{
  "n_layer": 10,
  "d_model": 192,
  "n_experts": 64,
  "experts_per_token": 4,
  "d_expert": 64,
  "d_shared_expert": 128,
  "activation": "geglu",
  "moe_layers": [1, 3, 5, 7, 9],
  "router_score": "softmax",
  "normalize_top_k": true,
  "routed_scale": 1.0,
  "balance_loss": 0.000598,
  "balance_bias": true,
  "init_std_router": 0.00653,
  "lr_router": 0.00135,
  "n_head": 6,
  "n_kv_head": 6,
  "head_dim": 32,
  "vocab_size": 8192,
  "norm": "layernorm",
  "norm_place": "pre",
  "norm_eps": 1e-06,
  "positions": "rope",
  "rope_base": 10000.0,
  "rope_fraction": 1.0,
  "qk_norm": false,
  "attn_scale": 0.177,
  "tie_embeddings": true,
  "parallel_block": false,
  "init": "normal",
  "init_std_qkv": 0.0268,
  "init_std_o": 0.00599,
  "init_std_up": 0.0268,
  "init_std_down": 0.00367,
  "optimizer": "soap_variant",
  "lr": 0.00382,
  "beta1": 0.95,
  "beta2": 0.99,
  "weight_decay": 0.22,
  "lr_head": 0.013,
  "grad_clip": 2.0,
  "warmup_steps": 200,
  "schedule": "wsd",
  "decay_fraction": 0.881,
  "decay_shape": "linear",
  "final_lr_fraction": 0.1,
  "batch_tokens": [131072, 262144, 524288, 1048576],
  "seq_len": 512,
  "doc_mask": false,
  "z_loss": 0.0001,
  "train_tokens": 1028000000,
  "steps": 2766,
  "dataset": "wikipedia_en"
}
Below are experts of layer 7 (counted from 0) of a mixture-of-experts language model. Rows are named router (the router's row for the expert), gate (a neuron's input weights, with its number), up (a neuron's input weights, with its number) and show model dimensions 96-191. Each number is 128 + 32 x the weight over its row's rms, rounded and kept within 0 to 255. Numbers have three digits each.
Before each expert's rows: a language model's description of what the expert responds to. This comes from a sample of Wikipedia text that the model never trained on.

# expert 47
Description: Place names and their endings, such as York, London, County, -ville, -ford, -shire, -ton, in biographies and tables.
router:111098062097077113082158115158150064159150155103151096085172114153078129133166140073203134133178170096089083128075166098130138142148127104163109103160121116137163147156104100130116182149106159113133152156078088164156154144174134074141066130143171123110198094077129142109137102107137092129
gate0:159142124146125121162061112118130124117118104147148157139150153204094076112142076116159117138122116142123083137117137092157125098146200126102131153087125151085101187131216053119094139135118155135165086141167107160167192141143127157150119143100106151140100143113120116089072161119072161155
up0:143059077086121088141114185131086136170097112077131192100158117157149123114163051141115066166154137141145119163136105137132132116165176111179103141106111127141118140143180096085104197120140106139114143128112085154086145152133115069118111129116153141120124189074132122108065170111102163060
gate1:123127040092084191092129126141092108188132096057158093065142125144122094092162164126127123138179104120068103233162093149124114138202147108130138159132115133099087149130141030093144068126123148154105105194140195095069123157106057106135144127133147119099101057127143148120114178089182111133
up1:099112067131146114150086076141120132033107120203093137183088168094170133157135054132118105125126084121167149104141130146074131126066142133146121131082133131119168096172149111138147144141212139170153119127107070110167103106108195067128123115160145110091141185124103115087104178190097145145

# expert 0
Description: Month names and the words around dates, such as on, in, commas and parentheses, in birth dates, releases and career timelines.
router:160092093152077149166143142186128144100172069151084115173148166153138134174122148140078170120170152098120153128109118166106080108081063083095085133189173084109147101132180087071151118072095138121176167108078082095139109114095159107137135090101190076149131095114092120145162143146119182139
gate0:137174143172151115069145126154147193103075069138118107213138149120109135097140122147103143131115147123179176179130105175138093114194128137081110085110116158132083138116091123147126164115087097092129141154124132099147075156163165166173120088121134118127128094192177136191131093128134156130
up0:070117105087099157144099090079118072205080130136180058110147108176182129125102140161146101116122097151084138133134136137134139115038127130115151144115126157175102154115100092133128139173134170152130138111130069185108182116154099124134126216214119143124122117114075138106132155152159125144
gate1:128118118139127143129108116155163164065155111158131143151116138108067143107102157111130154103173177145124081165107108120102129181112104063107107121155143105122132101131111115180114138111091144052124151116138108142127153138107181148164140154077099067152179143165162113101157144202133080116
up1:117145159197039166130196147083098129150129181206106097077111110113137093121111084113102111092127081140144141139136206091160114142080122220215069154144121155156130109148136155161124155136101100195128083095103129112139156129138138161131135088136113152135089147092145162113146159130136082100

# expert 11
Description: First pieces of proper names and words split into subwords, such as San, El, Van, car(bon), Den(ial), United in United States.
router:138170155105163151165100130172130104159180157088137097111111098139106140152118085075153100125108124194129084137135143067164117155138178140205107117166151080150048141104085149114203174143116157142132150162087152186124168149087104150098108201136151130108160168138175101122089166127115107137
gate0:164158159168175113137186104098075083152112146107098095131113127129130176156162136102168110176117140151099083137154168160095117190090130084084130134100099156124105093114099133157121163139106109089151101145133081175119117153078102144099121170089230150155114139074125061111116125142137115083
up0:170157114124118027096138081115159109097143093169100088135181102099102205125164167095090148117178118121097114170061142227117136132095145132158113132076179169165182171169167177115142149133115096152143109108125088130138073128174127138078088107115146129073127120143127170088152135124128123141
gate1:090179119072160136143091128122105075107161097086148143073108137180124128157070078073148124120086165131134083107133079076140134126163166171121125140127123132106093107129135144151187161149090154163178188126112140181127145161106087153091130120075150090104115113129143097145176139086125103150
up1:125128213111162124101166160146140141155106104152104128104147107144121106167137062157043092109208185121139095145141163141119137119192124135126131148121126158120205045164159153105123183107079097131157100080143135124107128114077163135102115127141127115136071137119100154145129090120142199178

# expert 10
Description: Determiners and possessives starting a noun phrase in running prose, such as the, a, his, their, these, plus possessive s after apostrophes.
router:161120161169152072133147114126084110130189141104146106130132082152144113165135159160147147117137182130186123167115148107132168142081161094074114125128131120169132118154119132164176113111172089121099153056150104131115120080119161131134159142198136165101153110141135125128158159119132173095
gate0:176123164125159125199126120136127166103153126193109190127130113102179172151092106160105107153140161149108079195068209125155145138161090138172154124125122149146082119131102141112126144090122181122084071152162141119171100116100218147091103075156097137171128095137141143158142155105135157081
up0:107157093134153142093121185161142112122083142142097110099119093122102108152158156189176120122150081114121152166153087156157111111091118159112133124156108114170076187116153118141104110090105094151136147100144137181072133139181124113152107162107209161111106198157111169135115095147223092152
gate1:193113147141152165147127128120155144124125155146099127117116052093108137221089162180124118154142152156162114108108108137085118142138201183139132100128110154147096221116105128085112101049155136128108118103085123135180069134091074112146196114131062129154123143130114070186150119106151159180
up1:109167094101078096102167170145086073131132183125148106121135180114175126126167120086141156103160113106130091187044154139159140082138064129113127158077087135105154113137128166106150148171091134089125132125165117124169143123144132125131126192121162070073160149104123216120104140123189043104

# expert 17
Description: Month names, seasons and the word "in" in dating phrases, such as in the fall, on 15 May, in the late 1820s.
router:197071106124091107179142125180150087115111104170058145123109138147161176102120107159125140146168090095082102152095125156172141098105074122156107102150106132127144089182154068091115106133117110160139159123118075109214085111079116158136114179140159161108163148097117096102113168119104098132
gate0:121157125120127083141129096077139130123148144098095151108115124179133095092103095089155149057124122153146064170166088153168096104233142125102112110122086116126061108149150131033147123125186107193085156125109075096122115143046117133131140164145136159126131115098108112124135173072097144110
up0:087151134124092168110198137145185115107165140135145122132149164167172083159196108131127109031099124128096182109095121137131124103050157150124129144124163106079144085157118109143142145082102139115081152070141193151100162113110141130089152121201129116106117122160140200161133087119132151112
gate1:171090067156101162151149138121137111075165141110107099158139079142152042117107163132122101128153124124101112157160165104149104129115123110125127117086157186155108147176124117162071109113145126142131096135171089168120130115203041146147162141116200106146101219089132116150125083142125102183
up1:111102155131127135091144068121076139088156134163087120112113079168059167106114181113132141120156129150170094122137192098136093174151151176099087131121184171166134090099188148128109125060150093114169134083127128091126123133122116168116120137129175102115103149127137115140165150151124081157

# expert 41
Description: Short syllable pieces inside Latinate or scientific words, such as pro-ba-bly, Ox-ali-c, Chelicerat-a, often in taxonomy lists.
router:197121083077178137118143122115155158125098140170126136098153128142192153147148133080168055108154157129174076203128105135171081148099107138147137132068132139089088174094125174081131089103144155108105064152172140100139156168128096095146125153126128145165121154135155177160161084132168184136
gate0:147159149093202139118108171149085197169102072160105141124163132210152116135169146078111061089165107101086122108117117177148080123148071137083131114142160161124072151084121106104129106115156140108148109096132130090129172112200065100106108133129127112124138120123162130120155152108142190135
up0:133110125095138124200156048141083095065122141149177152115124096077128107133148066125172095165140137127152118106116135249148135146126125133116097121148137103140186089132092130139159148060154129123107127202136142223173172103098132123129141137180105145101138086146094180054093159147132128081
gate1:133185194078128144124089086088106145113114121081176128128197105096143150104156114090153097149118107103135058163111130152151166139168069075131117158194151110042087184171100161122136102100101138104184076183139154155157135130156110144151174173130143113117128162112131132191154102143147123094
up1:120185128078121131127102149108098136108056107130182075144113118126083201142162142121158170093120103130104102163066093155153215102140141107151129087113152129159111113139141068142142086102165100111152119139155091085096128118148123110102134132076135120059134159137093122133196102174198097110

# expert 37
Description: Short first pieces of split words and names, usually two letters, e.g. co, so, ho, Jo, Bra, Cha, as in back-ho-e, Chamber-lain.
router:186168140125161137141099135162149107155108134165112116104078128152089114123131163117144137112124201201116108112126142130152153147119153164134146098094108135186123164116135145164077164127159121102132149154099070072079154205124093085161170165103082145120084120091139125143168129125146157085
gate0:123107195112106088122126162131145151163092099103157109172107159145099179169150125134148121030128161113141163132121214127150126132108122090068135154141124168168131198115147177122133176138133158108135157146137059160135141143144093144128137121148108159130103177118124173150122073081092162143
up0:109145136117110093114184138164091148183102135142128139095128130149122180108121153123146056117133114144112104074114131141076116145078113141100132113136144111137126169097149201130137110094172107157146170188140123154158124143094057102158124156181090119079120139115115095146120074089161144182
gate1:073139127149132092097094104121147095093141163107096105120150088165122113063101142139162123167067116124155062137113137172107113125129114115111129119136141112099139147088210102100140108152133079143090122143084001099113148137131151105103118098112101146122120154158123146142110106055176136091
up1:138101155149132100130169164175087110130110156059106124091136137118134105068139154126201152132095142162121125126069139171095113142111092139072114136129145120122102126113231094147155087147114078105130168107129090086115108110134113146157147147130080179154111144097132097095170102072151138071

# expert 6
Description: Short mid-word syllables like ti, mi, ako, gi inside Japanese and other foreign names and words, e.g. Hisako, Toyotomi.
router:134132102146112122109144161120136142152085140155079129154133076107124170158093108149181107085147175169133094132124123150175138163100190112098080153086126158165105105126192086199125176165116170070136111131158184097129127139102148091193117123136083130170097138099110164120055100096184165052
gate0:152136171057152124148139186140140125140158154140077132131088198153091144115167099089106037113122186132105118147131111183097114130176121119118110099173096117149078090152143103144139129147146101156157117111158132149099130127137057105081135156176102170152081145118078100170111128147091148119
up0:127143131075160134094136115125100137119059150097175109161163143106092097110132140199142119098112159186165104161182086119078143147142103089058156138061129192142139119117173116094121117111102138152119150209104115145127159130133180104180152124107128167110103137049121101137123109112110161148
gate1:106162156141127107097144148103181132077146134173083127201064156153165143137113068107125086092133123092089140117132075091190103121168166117136080135110192125131125052087138066156125176106093088119135155108132124169120193123111137086113125151142160153150106127087107049163157126109095172098
up1:134153099193072099137150133185133146088107114111127169139167074148075102109154110112131203170180111137098143082167168130132155137157163129177101067118120169130146154093188097134182105108158140087158162122126121130127109143093129172131093138115103150164131082112134122052126130169100150180

# expert 52
Description: Closing pieces of personal surnames starting sentences or in tables, such as Mar-k, Daw-son; common surnames like Johnson; pronouns He, They; and citation closing parentheses.
router:137109150172108090084218112197109100173147153102109168110186096156081149138148164110191101142145162119175099134124127076170149175149129130115146129162171056183152060086128124125149171091125131142157130089126078198116110133165185187090066147142151105114147075108130178084107123096118084112
gate0:130110111120110095165085139167119110116164150112085114153123114129187164091131103116180111108121090086095126101161129151139146144126120060115097155163056155097109151130144106169186221090176232120079159126114111130105132137159081148134125140221114155127097047100122148169161165066104117145
up0:130155147116099143084159125067190128164082126130128144111134144182089076102169100133094133045168153150152128101114102155176118147112126145131159166077156072125121106116093173078153123147095080118169108115120157149124101124085176104154142147061108110124124215130112136079031094152129126103
gate1:128103084141113155170118163154110127160152097051162168134148085141111133096051183155108083101113175138184096132210112155156144131088105134132126087089129098186111120111135082084077067161132094168166095153175123165152102087145082131109110139140139163152134164128150130127104117139088124144
up1:134089128114054220109116136138178175134083154143184097175113131174176156122167054159070168118098084115088163124125125132094154115137112164142142115100172161081148187140155028152123061133167077131059126128131185110124131111076115086122156159155117149167121131128113129147140139120120127084

# expert 26
Description: Word pieces such as st, th, ern, ast inside names like Rajasthan, plus South, North, Mid, St, and the preposition under.
router:105087142074091156113130161145110091145092172109132146141166125164076096103143078122155122135173072087064105137150124147127137108136132147186087119178122148137186156180104156092075135214171126118074189189085136144156148140162086109101150182142137124157156140075082106116087064140093150170
gate0:162137191175062166143162160159107101106147161066125158081140068171093038103141129171090083177117089147093148136174133148091076135189109103065166120107149145118113145185114078057136168118159123144111138159148155094137096112091110132085092123104078147114129101156170133113106119155156192133
up0:110158059127131123101104094101085127154079107116171046142126114127118140177168127134095145132067130137114120076110100166129163116132114150095134101150141101109143160138058104174181183114114134137127178134188119169129124129181132125114122081155160127112176163095133098117069135152142135112
gate1:120125090147097148108182144104184127202037181143088056119159152187107114153119181092147106173082096114104123137226155117096113091078122152171171129159100138124136148101132121087128123150166144111048102155107102125135145156114095116109112130147135089113158133146108095150218102133204067143
up1:111101144155119166115160113113138167144119145080116115138174122156142115145130092122128121166185132158097152182136119173085067142135160127180113099109093102165113152150101121120214140144156200149072112124118105123134108113103126148121118112091162159112115181044137138107129056155131098105

# expert 57
Description: Middle syllables of transliterated non-English names, mostly Indian (Thirunay-ina-, Ghanta-sa-la, Chattop-ad-hyay), also Turkish and other proper names.
router:135118080108149134067196147156159093126172123112082078105166149160123168137170121178170096131208103105165092113152143124164079193068174104120135121111143131188149149111128144117143163122158135089093141142142127138137091121110132063157087116146117064148097109058092126114068137099109170045
gate0:127139123144140151143147106111096123080118159129040121058134094109151125141150133103103114079159146160137129156111094150116082142138139186056125143139132151139137079189113107159091120099123100116140108185214116097150145122111174126161126064155065139115128120160187201095156118121133149084
up0:127169164094174097128072142166121113158154163148104129126096125100185136148129113132144191167112170117110131105115119146185142101157128138214081150085163084181106134150134086120145189132123170125170151166170096154157161138205056106148092142111179146112114076073099171118117194140138146157
gate1:138158073106084135076144142155131118172196101102121110076117241081135153121138141106094128160105113152120125139175153057108160104141101129177152167139103090133167209178195168091133160174167130149103101128111189132148152163189052098122132151090162160125100059106141136102123172144139109092
up1:099073097112180146166113124131176155062116151115102083092075120127098097098097152119137141054091144117166149067056135085212166150097149135137165120102143136118111140127137082117154118100112137126119166204116106109117103130058144134202077103145125099069175154136150121130150173098179120181

# expert 36
Description: Pipe characters between table cells, plus dashes, colons, semicolons and line breaks that start or separate list entries.
router:105128107172136149111119089108128189109116144146134095142157097147164147172135077130158172092165107117133126115109133121087099115168137106146148129184191120107138205129120105108140124115123135165093060114058076170128122101109151139158129109132126143112163121158088135129095116152149125101
gate0:103141130083198110180113101082128200164148087190060133129064132082151141159109120184130122171103175117132121182133159166112124090111062135122130124108098162115064101115158102124091073134170172099112109192125159125101164131097101144124134148124073140169125153137139177098166109141168159159
up0:124109155101162091159091127110138148129119063155111103162114159118150177157119127187087133144159140096103162154142128185129131091092112103116131149108113135145096091114145133143085079113165152041097156187114178133059153141108091111152101122117079120143108159115137151134168136100191163127
gate1:159088058112089121125130147136122069124144055056140128128127127155093165113066136123118087130091097214126138065140147127175145109109102146160137111164121133147132137201161141136095156069192101128158095117174170106044103141154087104152150118171144160139091181116178128113107117154134161103
up1:114150182121218126097131134146092185163085154184113104111136164137103114112160111174111142136161153076139117176155056094119111127144218163130073114113125178129109116077082094130123121171055128109139203149125102089176168165076175122133130132072084120104132047133116128149123106095069128129

# expert 20
Description: Pipe separators in tables, especially after numbers in league standings, plus semicolons, colons, and list-introducing words like include, including.
router:123140121107111087076039129099128190078140105139073145123158082102163182193138070164131204150129155081110140101109178146077097122129143134053156131163099116102112114114158163069164133140181148141084118145116175183128090117133109160144129118103109093099122112116128146146158199113169100165
gate0:127056152082060145187131142121153182159168107124134083182090151125149197110091191139105131194173138126042107129127115146093123164090119220101099065126120109125096092090147106077123172179162168143082097222150105142128124111088089113137142158189091141118075126117088133179123153063084080168
up0:113116037120162107122152121183090074111157168148139153101076132148076012120166086150177125123079121131207145180161173106128108120116130146117134125111110146121156135113112161195129101113079109128190146028098163123145180144129198146149130092132110120107167098130116099109140103172110111086
gate1:169123119112122149073143168152023221191147146117131159113153137130168138078140154162144137111115137134102128169106156119112137100135159094148087141097154126136104184145109099151127105121094167051171158148122143127115117129159152176144129164183160151108139100136113123163101102093155147072
up1:151142139104162116096125118151135174212080069152139136147127120115169153094158123133124140164081140098084127082096094155119131145168141071102091120115210083122141128151118181143143092108177142106078154229124139142119147113099110123147152134087158125099147105157131099103124077105169165109

# expert 43
Description: Indefinite articles a and an, often starting a paragraph, plus dashes in tables, award lists and track listings.
router:130076168169175098084116136132080181132138075125102102154112108185085166128152166163131121124163115129189134109173098110117130155150135127171084170179137182096152085108133091175156118114159096167150144119117107155155141112073066177072101129150149176127123106138105073149093135084099191144
gate0:182116135130108117125087152194059108141105137138138136134117108160128181154163128099137111115169132155168061119100129062153065133172144139124153137167116146095097153158155168133146142066114135148167119119143098141138089127087107106124129186104106114188098084130167129151139123085142180109
up0:071115112128140182088081153102130145082171106123112115116154124127115107130126134141124152122084113101076195143122088142114160139071114160147167173108129087176110162122063195088084155195122179035105169134161145114090142152105133157182129077135150132065105121095137108071121148154141096060
gate1:103099104120150099152174153131108152112155137080114117093196114135097128138176096136135136154175149110173149102142076127118107157144143051154122126088086108108185070109145132145137126154123066165150185140176145106129121153089120059126141112110147104135156113088187160172106105148169190140
up1:139157151150115180105072131122130117137163136083129088077088150119179064142109100140119146165098115104122088154150112150144146097113132115125145158111167159120136140163142102123105097111133132102119086105128142103141143107127109174104125162080173166104105218138076081067196115237136097167

# expert 54
Description: Short common noun or verb stems that may take a suffix, such as head, play, Street, Park, store(d), bake(d).
router:119160111133116132140140166102157086107120169109126156124157194100079151090095073140096140151144107156127050165117112142105170098103116134173127032045063110153125171110176075177077115144103189137162150196140064129106117164164162099104112131078130127159161161121181125129125160146109109162
gate0:130108204140164111151176145114137138047116118159083137144167107110087123129096077113138125010126143100101120106145148098079130126102146153148130098164115093099124121098149149111153152144111114112125101155109101164098119100125121150124120160197106099207096132171104112070096124112149109152
up0:137130191116121132166136114137087142106130097096154137148119116199108106131095135162106064091134148039077189140162127098065122115064070115169158110121134084084069051114171140104143149134129098146139138148096117090141122126154098124127155107163149117134162122163081099121127138183087061151
gate1:134178115150127143158091119149070086225149156119116196154140126139117105125132118059140110129125143169110077118095167092132166155158102127113114127078095141114146113108188133160143133125074125104109160153114113144087112131144123104142172124111103106157093124128164095118140155080127153124
up1:173125157151148122082103120132061174118170059139110121089103065144120108099159136152137090078188124123105115133121123120122131140126152137117137108153118133047086108156092127137126102144121188155137135100106144169150138152053086128123112118120148130154106136126118104140140116083195118074

# expert 31
Description: Inner word pieces, often doubled or clustered consonants, inside longer common words, e.g. cond-ens-ation, f-iss-ure, bu-cc-al, ag-ric-ulture.
router:125077133147115165108153100095138179128142121184124152151107161108145097096098123161112133131164079102109073171113096168141096138109140160107120101119078120178090158162137143068140126164154162146087057119152155110116112176084086059074086147093126160165129156153149143133042130085105150133
gate0:083140149114171126116123133107103088108066160164141161118125108129124171091152087166075156189119165083121103128057150171073157134162095075078112105125138138129131130127134168138131112157117140149094141181161141055162076148134132125140132167117117165206143161101187168133138086109087133084
up0:162128104153165119091052143070125143147151114102164089107097152088092095142119141117119113195153116151091157161124101165083107153137083152076100075097121142192096116131136166151131128134142184094162129097135120064138098136175146083158134093143166123191169153079104176159130100188105148107
gate1:114161172116126121113134102129169168152142166143069111184105142097075119116122177112129148153121076038118102048115107108147127114123155153120138127080117155107034089119157128088117123145196127178105136075080172196190172168134135187126106151131120123136115130164105123116073136113153097171
up1:135126127107089094104156101169180119122152106136107148129151127092089086130137132180116113141147116089050090148171095141163122113081059137142095141155143138155136073122153168067104135100205139184143123112108160118144151128152096195142172157150112126124104106120131156063087121142147086149

# expert 3
Description: Mostly the and The after of, in or at, colons after infobox field names such as Coordinates, and prime marks in coordinates.
router:101108164096116070149134121166084089103143122131153145114182117160099133197149071097160165141159143100141120106165142083100126094054177119060117163158121072121178130174188176094166127152159092102100175126097148088089119092166112155136150122125145147119164091149161181138087184147133134161
gate0:113171186169127123132183131125116104081181152124125145160149138134140153123130103165102085145104124131177091181104151067128152165108097210108128079103107148067190110122119154149128119134169135179133079106122114085138123119106204151110135100149118120103110147175150101060129171170161115112
up0:123128136165127169165104133111128145058134128138154136142071175087134147112104106063130123152098096158104086078147157069138154167117106122100118119137094171050141110135185106133132171200210148077131143169104086106118109128125160165144131151127119140089104155130162129113129136144093130182
gate1:111090130060201083148148097172148132120061138140126154099134147154127125162158066162089097170142122119162132166132136132129146134131172069142148121128119113124105101115094097131146156090128093134129100124146203077170207121110088049115157157168085108153123112089143159109142152178221138161
up1:123130165161132144143072163092156116105139148093121097212108138115144092118125090179148119085191143120151094145154105083108141115194109131123133149144121085131139115170183076154119117090030129094127112095183124136104141107113144110089104179141070105123126145139184180096131137199120141182

# expert 32
Description: Line breaks and the dashes or pipes that start infobox fields, list items and table rows, plus field names like Website, Genre, ISBN.
router:135170160092098144155145104141164132110104151129147123102145157132186138067139096181174144103183089129108142125149141182097131105125094112151111174065138104200121147101127119106133120063123179183073084148131094125129134130137112162126159104136070120150122124139130129092172110124099108128
gate0:161160128152077134085136171216144100161120148105159126122115128059082125107172145180125129120156138120145074126165144140108134088125126051143136133076220111175090109167147099099123096163135143145130104109156061150138150133102120128098097159168211127138134160056140138077145102093151092156
up0:052089117093183112103099122110144146082119104142097137150157114194143115117070049131175111155139119129153181134107119105136137151132155139116176093164052128119142117069134163137109183101101083094123140135133193087096134152163121124140188135071087129075170073133092082157104147122079132143
gate1:135170125113057160159111151158125132119140109140174142054064145139155163191118143142168118132122161101100078138126127122121135125107113107092171160105159108079131113207136140158139113144129055174112126123077107087146081119136142178157136133132121174068143149147181156096137175119177108116
up1:163134141144065145153116145170070048111203179144144188134041149146119151136173126159138106156129127142107152172173127175105146109157096123122114157134092142091136091154131097127092130156129110171111122086101123054134104123124120146147094173132041149156070131132200166139151166123113093124

# expert 50
Description: Hyphens joining compound modifiers like long-term, slow-starting, plus list-item dashes, year-range dashes, and adjectives like long, short, non, un, an.
router:127138188092131184164128114092050117137139124122103189132109106110117127086148089187101092107191125110125130085116108150081121079104141130177057177142069118115123164109121088157121117141138182135107082103120085125131160096069125113135165109117085193140176155078101163177166122133112155149
gate0:142167117159160159102140177117103165107110044160098121096125101105134100117170131136118077160103114139164192141114069113122117156160125143125121145179109182143140062126116130178096097108137102143163123108165083032153155113099153156086137095172096154136124103155135161168144115108201147148
up0:100158116180160150086153126127090154142116129170163139117116072119220119169188123144070118103169091112130128141133104136137083121148181106122074135153154159102145058091097103146096159124046118112129160184122111105108174119110147141159087125168123137181162132115145180148118114115142179113
gate1:079114077098152161138152080135112120121146131095130099115100104114098148107129148162153121111101076130172121105181112109144136123121103114102121184095085152157147086150067154122122134182092154122048097094144171113028141139146150096149144096211076091071156136134147151128138134106115081166
up1:159138150166119128144119118122146064111108067136000138114124137147113119159101117173086142143132184123095112139114103160114136147148097134134169096096101111123127116166154136094145106096188118139123057115154103178199111120151115130061082106119171154113068151151096110135114128129136132129

# expert 44
Description: Prepositions such as in, of, at, by, from, after, over, usually followed by the, a or his, in ordinary prose.
router:152121155098121166125107163101145127184112142088055119138116098171073104099106126100085178182129148140095099141157054161192089105123102102098128157185154142081098173126158088099139094117066063160153180072057150092125124112147169103115198153139098130132164094128110084132135177064116141110
gate0:122156166147084093103195192158159145106144127134084127130114157160053093118100108146099115120142168126118096139075187120030126124172143153173105144102104104174170071149143142144161108166135112158111121179105157106071108136130082186120146142151101124155091178141114159149110133104149114102
up0:094128148130108121082164143178169123110096097139099099127151129191016109129123070119094137160162130064149116119098117121086134151130132121158108158121128097140138086160150103162180113190144095148148115151088145133116088128069105141130143096129150136102127094161124155194142124136200125085
gate1:132123170159176173142141182065055142155113119139172189159160129138153120092137096087127144135106109141105080170158131116198168107054147146126099133126075109103134135138108133116114132123124097149116160117134154119163141116117113071098115095132071154168111135110208107075184115087103132167
up1:136155114130150138145141137081086139140198138213088077122091119186080160136081108138100136150177123167158179126133144137137136077039121123120110122127136089083065083191125151127138136123117064180128086177115144105106114113124143081112155118141087109193121191136138110134134129098178157142

# expert 1
Description: Prepositions introducing a complement after a noun or verb, especially of, to, for, with, against, e.g. access to, sweep of, cooperate with.
router:134132123091122097157163129116101112146146126077104118136145126124166054106111153122080171212099152143184131182170108129170106083114090155085157107180110082166073199120178121068163100118089134186098187085141172142147090096094138106150149095156145123123112108151100096132106161133201160116
gate0:216102099077158127181159126146099116141137081137157100127122067172122130117149154063185133128066130112146085150084120081168113124124142113152128103112104131124187141135105096081127085095138110149093190112114117216166136130121154113131129148072177135170129137168105111157153113182174162131
up0:087125168086075062090162125101124143136114151153099205142118106147132100159087090147091148134134072119076117155092145119097119114123106157102136142134172147176173126168139102084106103210184130122157095136159110147177128111048116106088089176150186135152080134102121101156101154134128182165
gate1:125129087120123171138129202103080135113189122191080144128084139063184164120104104133100096142109145132148129124157131092120177141096135108148151104123129096151059135111134051177113074144114097166122071156152125118143138120101196105098168155114104107147109122127123141189143131114191200108
up1:112090160156141157112112086160181095171160091116154123161147203154140142160136148059173128183184172136091129103135123216184123094142171118122115118134158052105118121126159144130161143050141177054113082123101139168188127120105115150121085115048163131113166166174129133130070126109103064075

# expert 62
Description: Ordinals and title words in sports and awards contexts, such as First-team All-, Third Star, Best, National, World, Cup, New York.
router:135121134130126080127127111177134146169097131152086147115163107115114140127108084161151105092088077063102171118147152127128174102146166125159074111122205129113175093162153188176099118163113116186121184141093161141151157127159134130106180145099168159104192139141074049117133084099108137130
gate0:151157160075146152153103115147190096050137098116087170118058159141160136140120074166110104188110182123134112122117094147119150122113143156168101125126167165176093076172152157172086085167113157152093129133097121109097148148153125071123112154097150136123115132088124147112171100155110094154
up0:089189052155100129142182165147165154191127108129208109102147109086098156142151182151101140096143096160157147141143136146102108075168102114119130177109093102112149222097142022071126138153136062087104140147164124104142124145117081161133193100198092161113122083196155142132048156155117123124
gate1:164150187143101157151184104143122164179127136113127184103113194126160118097100078097110045150109150110203104048102126181113122131131135061127117120168168146095110118159129115138121117107105083118139120127102118118104143115137138128083200170151160114104114147143157134086185111150122148157
up1:124091128179117171108114094056189121155123102122177143151122100119119171153140116133198135125125093102135138104117065056124146128174147133121153081065130158130149157116143075121121121104142116176137137137111136120105115137155117063143101094027130138130090080132178122077141062146098079161

# expert 7
Description: Final word pieces of personal and place names, often in tables or credit lists, e.g. -berg, -ić, -sson, Schopenha-uer, Living-ston.
router:169168150179161081127153117177122095132175179100085121112178137163088132155149124099198114170213109105116105093133134148133125171122148090121116168075124103193114130169105185097159152085114217125191118175099083134192093134132130134121067153141144107089149137086117184084109069120145151111
gate0:186105095152134109117122114217147127150128148133158130145154146078153142114164168096166122157179120106124140123155114121110148131084110103103114160164154170163111113186146147132134089085163149152137177163147059160120139113080092100147104126156122152157064036087173102103134111185084116162
up0:059147144096137206084094173123079132059132117140086117096105120134130129155120109178163134083114147154141139116136118151095176105131119160113147114104114155069069137079102131147125135148045127119171115166130082103151141151152121104165128092177126100128139126116148151142168103095136097059
gate1:138176143169125155133156172048152136076181135179118124084121102079142162177139129138131145127127122128149175110093135154225139150154090131100126088100056143131153119131141114099100184096096135089178097146129129132110131136114122116141109139122142130166194129083182093139128162131185165112
up1:148121112149110164129118128126107146113146085126161139179106140159102108101138090103141128081132096170084078109096110079180078102171112103208125131093124140155052126099107128158083081171109118114179119155112085169117128128146172151090119135064124096159183145134137110129113106172103052085

# expert 56
Description: Single capital or lowercase letters starting a word or name, such as initials E., German nicht, kann, kōhai, www, U18.
router:116186088146100118127090150132131148062164073134142147165088187082161100185102098146096111099090124173075122086172139114186096159143113168114134168137165136138133080158085168173076119085178093101119128118151131080092181149131165149157154106163068133150090102117105166130141155170105156142
gate0:159154119153115163152066096142186148146145159138125111083098144082127124099110145158114118088125150222151161128115121128118058082141097075087148126130178112141139122119129081137053055160132134111143084122130085088121117131147159077086155096096097131121130104144096088109149129136141122152
up0:083091103086178112146143128135066123171043144121124125160129084170078187153158108127184162134102155101140103143129126130107151140084142173152133105137038158171119171136130165117192178093135137145135185162128167136119118165169150133162143167114138147126112096086085157169089104140119156062
gate1:168202126160128099112131154159108136147154136157125130130149089179102145194143131133187113089158121142137152079109150103090134101142117132111087106130113216084095127124148138099139133091145160123192096091161101112131085145144118089067156221125141148131102128079124163069125150130223181072
up1:170167171151194113092121088075092122118105127126147144172179141107114083122176141150187140110117039131107130114145134142128157135134103107172112138174149158102131117134135143084142176118153122087198134111148145103121082112138116142115142143073089115085115164061138136064161162139158151125

# expert 49
Description: First fragments of words split by the tokenizer, such as anth, pr, bl, kn, and raw byte pieces of Thai, Japanese or Cyrillic text.
router:111153147151157164157123140154102153103139078130121142111097181128116089110082131125123093089112100175119090131177079138142131092114101115148068171126075104137090084171114188092039124156161115122125086105110159120072163146095129179150169107095093140096079130182168121152158084138121160169
gate0:111161150105114111120090100145115122129144183122129156139118162116184172094169062119100146126154113106111134116137152130132144106113166104187108095153155150159107084160092169195135218116103196097088139130130121161115152131137133124142076119145089086123125105140139155185108091156089153099
up0:129153123114133143082109077136180111111166164086126154120075132120152164142180085158080160116120160158161148093140123120134143112073144124175118065124121133163060097138081174203099156109166189148062149112142133118101122135120104095102119138145072086113060094151153156219123146159093169131
gate1:140101146123147175169140166123139131064092060149090147137121086106097077101172068124091196097098144125155116193142141101141167126144131117126136135172124117097080163130129155084126125154089069138151084147134101068181118127137060122162131132158133202129093126078129084151182079180142167170
up1:153155142092085139069132071134108075155145165090154101162095149156167182110126148085175113128072165119118164088102083111143105127117125097172117121095130157144134153122096100114127112161159163090156171117123182186126137093094088098062139169110125140132143111133126130117109202114161136097